{"d_expert": 128, "routed_scale": 1.41, "vocab_size": 32000, "optimizer": "adamw", "lr": 0.0012}
Below are experts of layer 10 (counted from 0) of a mixture-of-experts language model. Rows are named down (a neuron's output weights, with its number) and show model dimensions 192-255. Each number is 128 + 32 x the weight over its row's rms, rounded and kept within 0 to 255. Numbers have three digits each.
Before each expert's rows: a language model's description of what the expert responds to. This comes from a sample of Wikipedia text that the model never trained on.

# expert 17
What it handles: Table cell separators. Pipe separators between numeric cells in sports and census tables, plus plural nouns like books, families, films.
down0:144127149105126131131133123161027130094155154100093083142140163095123144130128113167097136129123129137103117168149103124082132119146067110102116148092180113126123093096118148148126127210175088
down1:127119125150118158131160152131206069140123114146139140113118065119137151131191088130138148115147118174111140138123095175149194118147097138210130116159148144117163090092138140168144107145173140
down2:126139106121128157104153144051101132134119100130124175116102116140112100141108143128106150115141134078142101093121094089089135147165151121083074169145124203143087131129189106149221149080145107
down3:178126131099130101155128102113106129210157110136150116165120160128105135145160143115100100153156145130128161119156160171127177125123155166138126130107133123125157129115132087119104100134146100
down4:110163160092130111152176199133127099135161143119161093149112168144101101153106131117120144090156130130050141105148167131150139153157150169169145115175181117118120067110142077149100165116181115
down5:120089082112148148090079086140053135128116105107132145122211140115110135103125159151129142099158124102136120128097106074138112168111107128105119135100148118156091165095136071134144158142065172
down6:123187165137168161184147138126137130113156127122126192126100154089163103166117095071110187104068087203191090112112149125137118075147132152140082102201089204052119163117101096149147148170187081
down7:110087140101173090151186151154130107091151165101148099102089106078072114165130129091148135129139108132096176116131150117131191127193172121122111145188188104118149103084141101101132129174144156
down8:153136101102141165130170166129021110107149166169134069098115109129125147136130160141128075134108127112092151145128126131091145141127111142134126180133144158109160116059107141125113146124108128
down9:167153071135162080092158163146063141112168156138115149121117189105140143127086115155160099147136109177124173148157102157125111111145126118132097155145117172127105156121155116109109163100136112
down10:154183113145177139127122082173160185096159158181143126108145162121111139123177138113118162176164117156212119187093130107137136168163166146137117125059103067131122105093157112142060087152178093
down11:109136159162117102161171084133123142121107129117141143092098151124124163111141099142123119162180040174117099117110152176069134168165128171120111129111144103165138136118106132146108147142040089
down12:145107160118097089094151152154182108141108104156144160141126138118152133148129071172134167155114156157144162129132205118161107106154116131162112150110167107152097171143089194142106140092114104
down13:158169117094103155065115122134124164133164116134098098115162064150125142131085085164134116180121134201115064164134203114156085107111127086132144127100124174110088208136127139126121119103125086
down14:098066131126130118141138108161133140159096119079161098117169145104079153116163120128087099121125130139179142124118124127114100107156115136124112087092128121083105098129134084142107087170162107

# expert 28
What it handles: Articles and row starts. The word the or The, especially starting sentences or paragraphs, and the pipe opening a table row after a line break.
down0:116075124116118130103116095129102114120165133109114105143089150106104150108124112179140145104101101155163176098137166110134141098104108157120097164117124117040114104105121127147120074150104126
down1:112122158179096190123163101157138136183141142102150175117123112120107119166068141099149082102115164125147100107109161133170079101115119110132149150118127114138125127134152136122099075154161153
down2:195118150089134097124152124088106147011102102131119099112119130102116072124108160122177108129104155147184116135106146085091080137182140174133104131107095133082104036141094180146129148112105099
down3:145120106080045143142143154112158130126156106129133207161079099135120199131170069090112201106121123115099118108166150126151141115158090127123150095182131140118109169139146103138149140165108173
down4:120095090093166171121121141101108185157074034166101088156162127124153154138111119183157173137159097116121096123197149109117067163113166131113134104150129092105128175076129085084124091093140101
down5:136105142106070178112111146150101173202122112112116119085075147101106138099125061124126109213088074093171115122084157156095171109100151115162078189118120164119074131089108085173106163139138095
down6:149108115124188134036138119082130140124100122082170147142134144117158107127086157209190103115086116144122120163104134106120156140149167176139081152109129107101142140133113151116167112125097116
down7:101115148133100155144074086097142113128143124184165091125124117149143082174072121127113074139091104163109147137111100127103078103137142137141100149171106160144113143134096124129070099086113084
down8:133108156174110126183148102149107156108139102153092183130120105177077135198128130099099139157108131110100114157144170118128087101132113135182169132121169132154152170145031117094075099133138150
down9:124102150173174119127156159137085102131123160097159174143117141145153165095188116178124143146111150151132154181130163111079062107101093147111126108159187189074070177157057074192102115137158107
down10:144153163099104094160089078096131159067061083186095153161079119162083114102163147117148108144105150169106087136178111085144073139156118142114113177121142102154164196112110125185057153062137161
down11:110187139107077205168126126136117166127092138071134090129081059168107097148127138055169104086222092097161083102014124122125051181148136091105083151168141124137135163149116143130120159148137141
down12:074120131143187126160163138098164116165094161135149087149088123102126076174115117104123085159220088122158118107127074135140130156101087122111151121043080085135100081144087145111140167153162143
down13:067078093161107115144096124063111163093117206157140105088070119107127157131138093138154139146180150130134164137100122144110142119129098127136170100121156104103156132126099149109102116123134097
down14:099072118135129127105139179080125162123107114116109169150105156149117160149086098146087094153108183134106187080117132143184147127145116159141123129060141122134118133131118169104085088156122097

# expert 0
What it handles: List and pairing joiners. Connectors between names or items in credits, results and lists, mostly and, to, or, pipes, slashes, ampersands, by, featuring.
down0:126131141114112150131168111118106082151141056181148067105101170098097090129154131142159116123142162170135103147145133168130135114107103117096068101082176156106118085084098157138156157149155143
down1:154107122124104131098163137105136109116122131148142189167113114149024097114147158090156109158141149114072098131089159078115155084172172148191130156116071122118165131117164158141079123154150134
down2:130103131204079171095158099148172197132172159172107193121118136134105132133169108123129165164125106196086091135082113130111126115209119068112130127140143115199094111083136156081185125093117140
down3:174104148153104128109109120057109113134135149111204114104098065105100160124109153087127096134117138102112123101128132090120079085130134144060106166123119117121185088154119094106148152140105124
down4:125077143124127137061114124097153107118082159134087153162100127146141172144171093115097150124110077069095089095114114130114132161089108171120112182109160061139131132142145112121084160091098134
down5:127123135132125087157123134116146111151171128126096146151168160113145094105067145102136190171109120122090084106101107120163114104160109125115052132159118124169105143119147041073124110073163109
down6:141137151102161095216135115141147109101147094145107107082098148108154091138118088142129115124132112188103138084134197150135091070135108186156165128107135160079076131147145134170145159152211126
down7:127141151107116139120137108172183086123080116143108118124067141126060128100146144148103097136124132084114096155166163134130129155118117119059070175091104130115131107071144073088139100075144129
down8:113183137141128111082159165069111166136095070103116162103122124088163132121106179138106111171094165145153101117096111149130111084151148154152102176145083144155146164145134165113165152122114123
down9:096139179130136147144105131130133132089126135043149130151121039092143141107180101135155138097173139141137094112129148175099097088132088120112101105088128090123141107127098081160167154117170159
down10:162149151144104161168156101106109110135140218103169119123101111083061101081184188111113116079117107124118090198184126140188092103151141059108159159143176167106135158130184149167234117113137110
down11:118139162099106126117155058209154076146099104173107197150172161127146162143124153071129118095146124110141142155131129072157197170144135130161070168145089157205154070116147153156083097179137099
down12:130072061083122128117132150099149142056137141134134153029097154153069108151087102064163090088152118121085123103153085156123136161138094141110095180102182115120125079140191096156075121136101157
down13:176161128131087143164121115108142069128184140120158081145161124096040134082125177142152169093079092142175166141157161107110127078096132162191120155173133091101158136049118082173149144125112115
down14:139142138176084052089147141114135123167098100173134139170114060148083112143120135115131142151049148117117123139137157113180132076168077135137091149071139133120114106111145136099145141110116101

# expert 23
What it handles: Infobox semicolons, headings. Semicolons before "years ago" in infobox dates, section heading markers (== ===), and "is a" in species-definition openings.
down0:139210153157165099122123137195108131189127055122159148117097122136147101119153099077127103125153098142078114107124166157120070099112131137155142058118178133155067082083125131065100154208139162
down1:139134121057076138116088134146121135106184141142141115120109130106094133120137171152099135129076104101084123116052126120155138155252165110154096140122103107122121107135129076140133131158160133
down2:123118159104164148158146126132129161122118143140133151100187151118109128052109120163100188110145162093133101114170196140217151152156118075157093141101179141096081067087068100128135183127162127
down3:112144140095091122062107157191105112168146158145118152077142131116163137150158093094142120110171088165153155092125110088163087124128090128126161143136051145058171130130112126132119110131109165
down4:179155100140087117125140097138171130077163129135173127157139146146126171131104120100174132134126160132168076120128161096135086129118074116168098144182126131166130146160120168129105093086169127
down5:120116136115181169151103105131095070121112167144104109143143123124113142166194147101140109073145121116147146142184131186102111157114129105146133151156130126134104141140149066175098105090075159
down6:134112101131139113098064104106171138118170123133075087136058127152123107137083125147150111131112170170126131134173118126111096135165145133088141106111182123159113110139180152114131120154139105
down7:148142131139084132116142125099136131081102150165134168162126150134095164136162072110132166135164124089091138092160189149151089197141173138134111115019124139101138095142103136086068152098192103
down8:100107099089134088122140120183153106181174123145134108061087096068125133153116153130113101117176112090133147069086150087138121112078172131125131098113179129147128125173174169113147133141060119
down9:117131087177114121103130097115109126113142164160081167141132154163133128114154094122126168185133071109133156157136153156133167151100074143176103096162103106140116142079101149149118132181109130
down10:137135139137091159086150046143124132136105079156092150159171169116146146095165164129115132075189112147123107134156136137152139093127074151109104123172102130182174126102104125130088114111097135
down11:183119086124085140123135110148123083166128143164118149139117110120122124149106098076164121106156167107124121125157120165123158151067147154184185129125139139181117125127140143144179105119176156
down12:136089150132166095127197148173094090117136076160137127148127145124126096163129186170119125200128159225159118082125165093073100140117111145084163156115144115123059130095126136129116149180151126
down13:145132147143153154084127160150124153107109106159079140099162147131168083168080183159148160185129072109091169094186066132111180108118143130124113139102139088067130175170109174151128142108193105
down14:136148151152146075122134140135200110113129130125098145114087142102145121085052151102104112134088158208156129141114117218151112123146124197172101087179113116114121142175150159172078159137099146

# expert 29
What it handles: Table pipes, name links. Pipes in sports and discography tables, colons in lists, and "of", United, Best, Royal inside titles like "Secretary of State".
down0:135141131106121120115120160098160178157114153094129137156166120158177139132177126143165117073125157112125154142123155134113132124120107133119062113141118095088133137133119102108099124102102139
down1:153126125089083126136162105118122094158188082174050085097148111184133139142147124104168108104161100114164116125149146179134140160105068098144125149090107185097159130109100137106100148195153091
down2:149125082155139142128099184164103072145101175144162104123135130177126158173155122118093104172086143127130137143138160115106122130074128136171139118099127093088199153122096141128193134130159109
down3:090104082092121106156178124101084113110197124163161171141158130114117140169156102115139161188161097117112118098144146141161186155134121140153165102177105137183155137159115084095063130139127153
down4:110119106138055083118140114135135135158133108139067144115111135146115090112146140101150089076152129160095122116135158123151138123099140122143061113133120098149129116153138109088126118113151095
down5:132124116156137140136139163145170145145115144135126114183153129141132186116129110126172086106105124109182070085159057150112121180088175088164163143169081168165132126163123126119117127185142163
down6:143070138169093073177137212158150105150062084112097106101151116109090144177189063141183218127112137142104086159186099147152135122128112099112060175137180121220091149102137062156117100140103112
down7:149112110133094098139110116164099128092172194118156152137110118172141162102122166127101081140146046138130129125159113105096099147136081119121126126105140105101126142094143158207159097139137116
down8:102070124108188107172160152146139121142086183135187164106125121075151069159100078187081167174146144158126179081105119055179150116121133124162122085114175095102074137112136110097145117165073090
down9:163121157122150183085065139074117147140108217109138096134185125083169141104138168194184089125131090148135149136158154097100113149118108132139146129187069118127131130167055152171111186132139113
down10:059147121160152147105171124130095040129140121125105094119140136095122103122138123088044138144119213117110174099126124105066205108070136113189154135163160143135126097153111191167168157125169033
down11:057129151102117054121089099152192119149135168160131107112175074149166194073138176102106111150190135153113158127168127108149095145141142105142087140168105147132123124103113092116143108102159129
down12:101152118150095146125126101216151130122161080144175124122094129097119101129123109094132106153153172130143135083149171098152142122144154082151110108144135099111201172212086130126164117105161111
down13:161101142146127090102089146141144096081111165129096150063122093120132145069106073088117120128113122146172073084070103169114170120110186174151126122081144135091093094092086103151103151199136122
down14:137104117106128123133145122203110120159133162175167142061126153110145162156133169136147096122136112173103156114160140112167126165120100084161107122116104120162060134140120082125057148104124089

# expert 10
What it handles: Newlines and foreign script. Line breaks before section headings or list items, and bytes or characters of Thai, CJK and Arabic text, country codes in parentheses.
down0:164098071170107145123166134042126150122138150143127085168094179129108143141120161125144081123106107150113090132211113125102133134101079188113114126153084112125150168155179174161115155134088168
down1:146131136134211125189114137128077136150110104192122081158163158136064098176152137167151147138136153092175131166176127159113124132122087157193129175084135125120115141149162109107135096128155182
down2:113135112139194139064125101137128122141131113131105112161048149154126115134121088180114112101102143164185119142102194115153130081093124138083105156155129126103109124127146116154116119110102182
down3:198148106078114106137100117162089176140116149128173116152132064151114145158140153081162187112146118170096188133176161164117123169107167103131091118175156150120123103133116185104077135109118117
down4:097126143145180080108151126158131078170155091186137169135092078133147116115115122139105082149114174170102099159101187168148087162096150106145127112067126137173115111164105155175092074077098126
down5:075143127115196117103105160162117060140159128132121136206090040070157123132185132103141133134136089165087133102137081136163147126084132107127134160082153073140175115130141166123145101100162126
down6:090149075145157077088164138073162072110127168141136144152140117077128148131119142090105130082127147132118085148127083120013090139176109087155159088058125169165089098116154103197180090089147127
down7:228158174170145132090101130128103160137165154162148092066152128146148106122174143102181174118154097113151175124133138091113077129098205068106205171139091187100103203127159157115154111167103118
down8:074141135126174106137145121129119155130140157101110119141102135158108118129123108138192122128090146148175099168067151127118156130125154137097134119153143150203171143221128103186168096165142153
down9:113126141158115189171109100114105127128116175145083158049153146204136223072210139137130131110124171136114072110070175168101127135173121108092126135137131135125136124178143178147183167140123085
down10:149101176112103133099092184136149144231091109130134098134134125150140135154160157153116126127112130107160155188144131137157125137153132113112159126115170214111133100071166094127147123194087250
down11:096098147126100126111098125152164132151152126202093096141236127111132165105135176028138126170099134106151167043111133088224095105173163151101158062109091100168092100147122128064140144115126086
down12:125092155140115105127126140129103133104117127144142119129131132141160137159089144054139115163087121158121160105153144124153115115124123102147137134133129133125108131165150142107125166146119125
down13:152131133099092136111127132175231149147128122086061192128085112100107166120093148052157148166131102147088074149142127064156129124131157133095116146116138124148175188076120099198117132132118186
down14:097113174159064114086135099133086132094125112122093104132168102204128114158162078081104078076098163144140143161140167154111074152117123115128114196153101146110142104131137118184146129136181136

# expert 14
What it handles: Infobox numbers, line breaks. Digits and line breaks in infobox fields and lists after a colon or pipe, e.g. "Career titles: 3", "Facility ID", "(1".
down0:112100153183141106130111127156171069141138113104174168130089133146130134107156142121101124069089171118168117135129055131095168123151147139115130149101132165142157140120156160096147064109171110
down1:100151079207185134158096128068137074117213103110127120079131118157166115121137124176169100112143166104104079145135141081129119174114152134149144128129178126119171112110121181155087145152130111
down2:158085090133110123128127132106149101148110120125155134185123091135127178192092185094071121135100144130095115135140131091107158123113118106146156146132118142149120115157181145146110110087119151
down3:107092104126198133139105109088123090114113111170151068175084119140116138125168167190092202122185128189122104120159155078126079187141176186151138125124135135078124129141076083110161060103161129
down4:076135174055143111124107098145104095154134159156110151106080165055123084142134118078105093135089097117096135099083153145204138147164107131095120154142129084143062120106139119154132213107138121
down5:084162067117098158147089135127075063116140123089154181105170153158141053111130093097120135079127129118149177090146114148084184155142142181103122125125127123133113128203124065096105157066117158
down6:180097137081104150095157167110099101123067103146159115198109147145134144126131066148079061092092108132108158128145119107100146164117139143112101081146113104117115130158139116183092129153138091
down7:106097126132118172149129132095113133091174169134142137095174100081159149089190156151168161120207125116125169052164144112142118155164164135122060162136159139101085146117143141192180172127091112
down8:190154129125148124116127142156129130061121132125143111109157136100190061172157181122201089025128085140180108133150084116143133124119169139138178158146143110184152115148114087171101103165190144
down9:164138131118197122212176130158115090162154153131158134108110124103123149139107166144109155154118150161125124184177152138190174089098111093070152104134090148130145153160149132151154173110110114
down10:150136071155128106113173101097097157145112111134176134147114112147068152101118132129159103148117159166111106134156142137100135140164179109170112146117058151131154126114211123117155091067146149
down11:115171120127145135102140103146129103163098158125097124172201087165181108072103133112106113099125152124138138130114121079140066148100108156160154050176109151152121105100149146106112104141148106
down12:124113166161157091071149150138176189191141133067198166228079125119134157142135122142148131166145134130083155107088211103105125114166116063114146067108119156113091168146116143102139156179154144
down13:128136098112048180127161118134191096179116153141100124219138099100100133186163133119110060118065153162124155153108095123126158112089111087132142107161152133159128150099093099165146170126151084
down14:161150138151158134157135179091132138113100076059126133103132178144153094107148078108125121121069160101148143069175183119163105168120184117062169142085140144148155125111120108133112149098107182

# expert 2
What it handles: Commas and copulas. Commas and the verbs is/was/are/were after a subject, plus clause links like but, when, while, until, e.g. "It was written".
down0:136157100098118098095116066111143141115105117210123168136134108188167158095090114107078137106145122106125119171142145118100096117171115111113129119110164109168127168189147165149103154091101140
down1:146123143118142163164125078159066134108140091075136119147111099140114178137088132112147150168126105108078106083114114174157097119122139126173116178161156161170152090131167124088133081075175147
down2:158121091053091178136122114091075160072132139111073146169053180161123087109109177163161116134161158135132143152150096163108096070106119135142114141144125159170119138168133129165123151131173124
down3:155157133140107092137082149133180089088127044169151114078131112158170144171127152131149100171118091163133122066136135108128106159128114160140182127125138152115127141132146118125085158111143129
down4:122128110104132113143141129167180153142086125096098120100109108118152124126135091167099110146104109101187111131130138131136130103116078108149097116128049102115174196157134138140115149123137088
down5:112090117123133090094128139131147138173193123151097115108083114118157212106143166181060154153132094063150128128061129142167146102086143116134154139091064156121152156098127159127140140086055105
down6:138160138130115107132119100141097123120143100121150114112118080174139144117163193097110140161152095098083153142152096171182076111117153158137095084105155164149126100056176115089122182164144097
down7:194133172127158119079098101141112066110099077095082113145142108144137103157092138133110110132140125140190179167157123126164113114186048202126141191132051132131170097085145117094077082147141140
down8:080156104121105114115064094110166081137110116137088154112102174101106175163140171190135138181100095114121157132091134141115137134118124110105144105132143122114118136191094159098122156111187108
down9:087061167131145094161109159135096145135150136147123164116102155142138072108140205146125136154160107168136179120129132123155117140103128150116103126130113150083102130115109142064110145141136104
down10:166099133146182173134138109102097169108155148132136174188144121122131125123159229094143105135160138072167106114138173150092133135157135176049121194097132132155112147095094093150129104098123144
down11:137099128117087114139100195105095137172171158133161156111154086160121148177148133156125147153122128127131148108105158098072140160098114094128131151093116144149121151188117101154150076064155153
down12:158118145124145120177119127169144144126132164142131099077113134153061152107133123149148094164141121103138152126106147127170142128118109102135127123110102114089136115141128146114146124132136138
down13:185130169120102133103204141180110087158067101146130154161099134136068178110126090114133114087160180147158156177180102100136096099181110111096160116079191105102126129173123126161152108133115107
down14:081137113097096067114066076111112131133113094108121100133123076151108114170094105182146125168120112093097150160128085139134150211176088175160117168094093135074164106135116168088081085127129123

# expert 31
What it handles: Verbs and prepositions. Main verbs and prepositions after a subject in narrative prose, such as became, took, served, played, had, as, with, into.
down0:167124075122103130155095110076161130145174164064141157121100152128095163149132122156112158082097114119177102153099059099102141170151127091087084152134175166134066144106130178118117097146160154
down1:099139120133147140110087119158138112115165117143167132166142088144174131119110134148145191107129098160121140153130096102136131118107118167094115126108085172088141140111128131153133116125081174
down2:173128110098133178103080180105073117111171154124160058111169134155094117096117147149141154133128113180161149107088101086119096164167106041121074157105146147141088096160123098148140140152133073
down3:172141168149115160102118237150147148093130154121131130121126123157093099064089087139142117145061130119110177071101159104134129134158141111176119147150096043090167142129096125153141092132158077
down4:140168073127168119125122112140127144162170155217126138151137160099097117166087126144193137060095080136124183130126084082118157054156186131127081170070118093095114124179108080123141121104162097
down5:128063135162119077122074121145123072126185114098123180055128106114114133167118119161129175083118123094119106118110122135120123116128123112087168128147143132142121110146113126110131112114175156
down6:088099159159133155139090171108174139125139131115109110089101208096092105160102109169136164127169091060105120082068097142083161073100140154098060107142095125132078136202128175207073177062183135
down7:126111131189125090119085155138103146107136154104130113145083166099075112118094124140178144125115163098135107114115104125134106105154129098124078147099121091181099138184157119120181131087119124
down8:085135099116137126107101141121124085178151104139142157091067108112104082107099102145145082152112173117059146109161121153076138092116053176141109109062124123094126102171138131121118123121146085
down9:068132115083087118126134142118130093153077133140119100176147130117119129161115097158155126108097145123076148091160101120152091120138133119132148180126168154167069153139131108125115122153087144
down10:132183125196156153081183065101128153101166093118144105086116127132093074103132112091178116104083117069168121169111102080126139150183100122053154178130134100129113118147120104137125136112177116
down11:129145151116152117130097142153101198146151168160126106124109115059072176164157103134134132143094055112153130099145121078189136127149191081138133219195115082154139123133127121155153123138123162
down12:144196133115109120160152132154126083142123179124146138139138129062156132146139148126156150119107120169096123116109181126136162109148144107123106144115224119099097136138098109139160129074095153
down13:118148161113088128105082166080104087090145161137144126071132085112158140125090151102137209197148159137150112113054102119126066111184128137109087056076113131129187147121088152125149118081116116
down14:184113149099100117124122118141118107104125154141177147142142153185159135095141126107156198163151121095109138097111131134140097158133121141182109097100101111215114133177163145158113165075151178

# expert 30
What it handles: Clause ends and relatives. Line breaks after headings or list lines, closing birth-date parentheses, and relative or subject pronouns such as that, who, which, they.
down0:140078135114133131103123115126157158128086144129192109116129130133101141118100103135131103092134143156110092140141096165103113106126125140136098124035125187146103185122095105239115124111090150
down1:157127114067157154091081146142165113080107115158118090101156113138165131124132092115113119044179120128193163112088116103094106079180148135161107128184125115089160092212087141142113127190148135
down2:157138145176115137175151128131160137164161117095152187136119152092155108113145166165106134129118113149131129104103158129097142099150097170106140070145135179094116098157111081095156155172092093
down3:112122124084146181121116116135105165112083116065117114158151137150087119080140129104140100171132173121127068141099164188063164165120095072133103162160097099132138109107094111148161142105102163
down4:073130117125132144099124171133186125144146114129155155124136131090176129126134126114130161134119118108099091153052092179126089201124114112146172163136129175154137098151117123135090087185174124
down5:115081212171063090139079148176086132139114073137133124123117171132104098168123140134128141126126133169132102128119131166157109135100127112164068115158112184149109133135157113159139130135127093
down6:119167164183108147092144143116105067130144133029136108101118170175160109129119133122162097106098121090127145169152137105115133128105125120106104133151134141178079177104159134122132173107107100
down7:193104118138044126097083121153137170129134128106167101124130149125097102089108059129141133049161149056162074163192141162129116161146136146107138157140099147117056111093162126139173128142131080
down8:092150074110082142207117143157128113134109139105049077088149141093195126168121117139106084152124166115117125107049136125143078094115113141133127157138135124157084080109096137162142146149058166
down9:125154088096106110085149137105145121066134148041135174121124136153139123144118089150087102104135156103125113154085098163070167118146115081133111147149116131155188175098115154094152171112117174
down10:134106144162152124167174061064116113155118170165077138131132193137132158098103176115191143124104125162146138120114117075115147140128171109155148125178084155147170172062168147106130193139107159
down11:133102137123100135163159118103073109183184136122177128145117128123102124158104154111111115145101126151104129089137152122025083113186109178112100141084108100182137175085154119117135156124122122
down12:099128109103061124096154142148126127117105139089133139163109074135145096106213150098125164078097113177081133139106126142163162154138078109083132145127105105115194167116152112105149121127168164
down13:106148127102185132119130097164157104090062175115159133084122091101170125131098163136099109102067118146113119169173137165141143125198187143148163144117108118137152089088118138121122170134143160
down14:147118178145083127161085121101160103120154144091187133151151115149132088108141131114112072125085110111125089210169213089133062158174142111090156104142134107097112085141124116159108122170111109

# expert 6
What it handles: Common prepositions and articles. Prepositions and articles starting a phrase in running prose, chiefly in, of, a, on, at, from, during.
down0:152104117126144078169098162092140115151121074160142116113122158093115063142145142082181084143119104171173137180100124104151190113135139170118133133113145125096163164131145117135126163089127097
down1:118144154089104114113146129167112106153129168123169104118131107122144126097093104125108066129102104105134156130140120081081064118098130139171151119130128178084096110072157081113100111117115116
down2:030101093104178101100189139149143128123119029152114149099123114094220093127101150096130118143108182177096109062149103134112127152069104147153119138101156138135188145135127131131129075095079177
down3:164131132129141173111058107089137060107170141142140109100085143128130096120080161196141140108022091127179149143106116108162140121077156153113176140121139160092102131157069177135098062091136087
down4:086120135145079163193085123095114044149106096120087113202128103093134079151102168161233150106056161138127161138208155165146156122129141145099140160154145096069149174117136139089108072147143193
down5:139152134097130165119115147127094094155082120143128128161098132031111102177111076106137148105173177128161146136168077166157141128080105122136105108135185083114141106109095090077134106103092153
down6:100146140176098118114144066120101083120163095121057144128101124101133116057155138143148159094126181146131086123156169119126126198132143126114163161173133155164171132080101121100143150163150164
down7:121132174125112140128123107211123120126103167134146166126148138046085180132117164122070147143111157124142097143167132099196153120140131096137034215174108160127145097132097125110167178139138153
down8:113107132124091081112167123122093167125113149148136105117151186149154148102131084179084118189085121136082155156128110095165126172098109146122172119111175139101154126108121125097117163145192172
down9:119110149138171078190149120108133096169134125153130143142153127139182116101121120126208129121079108101139179094139114135167144178168168131050099076097094141124097162117151167142137103145089182
down10:126143118141157132126058115093117125060130056169110150115128119118142075167130144109112138147129120134107101163160120091133102110114140113128148159142127135171133140140161169105147124076085125
down11:113134139110083160183044117194153135097156062164145105176126146148108101127104125125091161166148168125051092133114131139144125135102150121148145104165154104186120077135115115109154180086125095
down12:112136090133154139098137131122089087127138112139089147061117147174177143159134101071088097083106117123090102154181137156082073176070117163140141094144111127096161090157119140144163169133146114
down13:116145135167149076161171119092153157165117168118164130149091161148137147129111121155129130124112141136105132142113141136085166135104127137115149121108095093141147139155116147193125096192135147
down14:100125093121117117146089075141123085228107150140093080136126103127103069132124148087145158157139169114106192116099110129194071143051155165108128092152177101112083156171137114114160174130100135

# expert 5
What it handles: Determiners before nouns. Articles and possessives such as the, his, their, its before a noun phrase, often in biographies: "released his debut album", "first".
down0:088094099093112144131193151113084111087082144107155111084148161092185115116142122141146157137130116119111109115120134147115121123122162147155095087159200115124142094094107114154132155125184147
down1:067121163132106096073146144097141134134151107149179139071175115079165126080089117167109126126130122131187108074148119099127157122082132084128142090164134180095184153090166172149136121159129113
down2:101153172117145118049088086093152101136082110112143143119152070107140099141090169131133080147135131098114164143121123085124136063122074111184076109098169124144170128069120136072069149137163162
down3:149115150164103080141104098099112116164105160137151123089105148093124085162128122148145106116154157099186105064141103147120156056195102114172150105177102131136132181114123117103145168126062145
down4:135125100171094170138153068135078124138143120108159115115143078075100088117189138011135087136130140148210162093125149107140146087134082162140136152135151154143098160091132099139091166121083153
down5:215163152106143151202140099122072131095156095157073129199090142146072135141178071075181154149134129104152186154128104147119015110108109188092120145162166160188161118090147136099096083139151054
down6:095129155133076102168153126155116108124177083141125127120138105161078071162095157043143121109170159121167108121106116110110097125138168135179110154160071124111167122115141133094109092135152119
down7:090133113153150125139165084135138112186131158069147117135136104135097156159086135168075099159121089145133076192081161105153127055076123114141123157106102125136090184107163185105149119129083168
down8:094159181122075158160167112068126138060085153086135134163114109139122092112135176158071086140111075140109135145134118115165080149130086107099115064120139143171141124147117122151159122122160099
down9:076091135098194126135093146149123178127132081104134047140103208101098111128122112137124139139094189045127126136149072136111141151183164140139118129100109122081104139175163096150112148110140146
down10:085095114142067118099152108135074151139112112130193114093176122107135175111060045149120119158139160129173168149141166072169136049105103147121139167106149122089105116141072156078128124115081124
down11:103185163126105185147116111114103103116154136081146116141165123173158141197098040126129130127185063139085098084149058144069128146145114086119165135184125127154129164126158158096117123087110132
down12:118122128136083143067125143119112140117086196103134131088138111096117123168069126109088147137182207096110138145124117168147176142080092138168085138094146074045090135082168129134153139158122113
down13:093141121133105144157140173177209096142156124124105125122139154108112107108167122129146068102152125138141152129130164129127142138152179102124082161155145116111164147150197130123134113154133106
down14:177117041146131133094103106166134139185116119123040087120098166150155098162144066111177115099125102148127138117092072128120114087099149126097188105169156180149089072113121111152116154192103131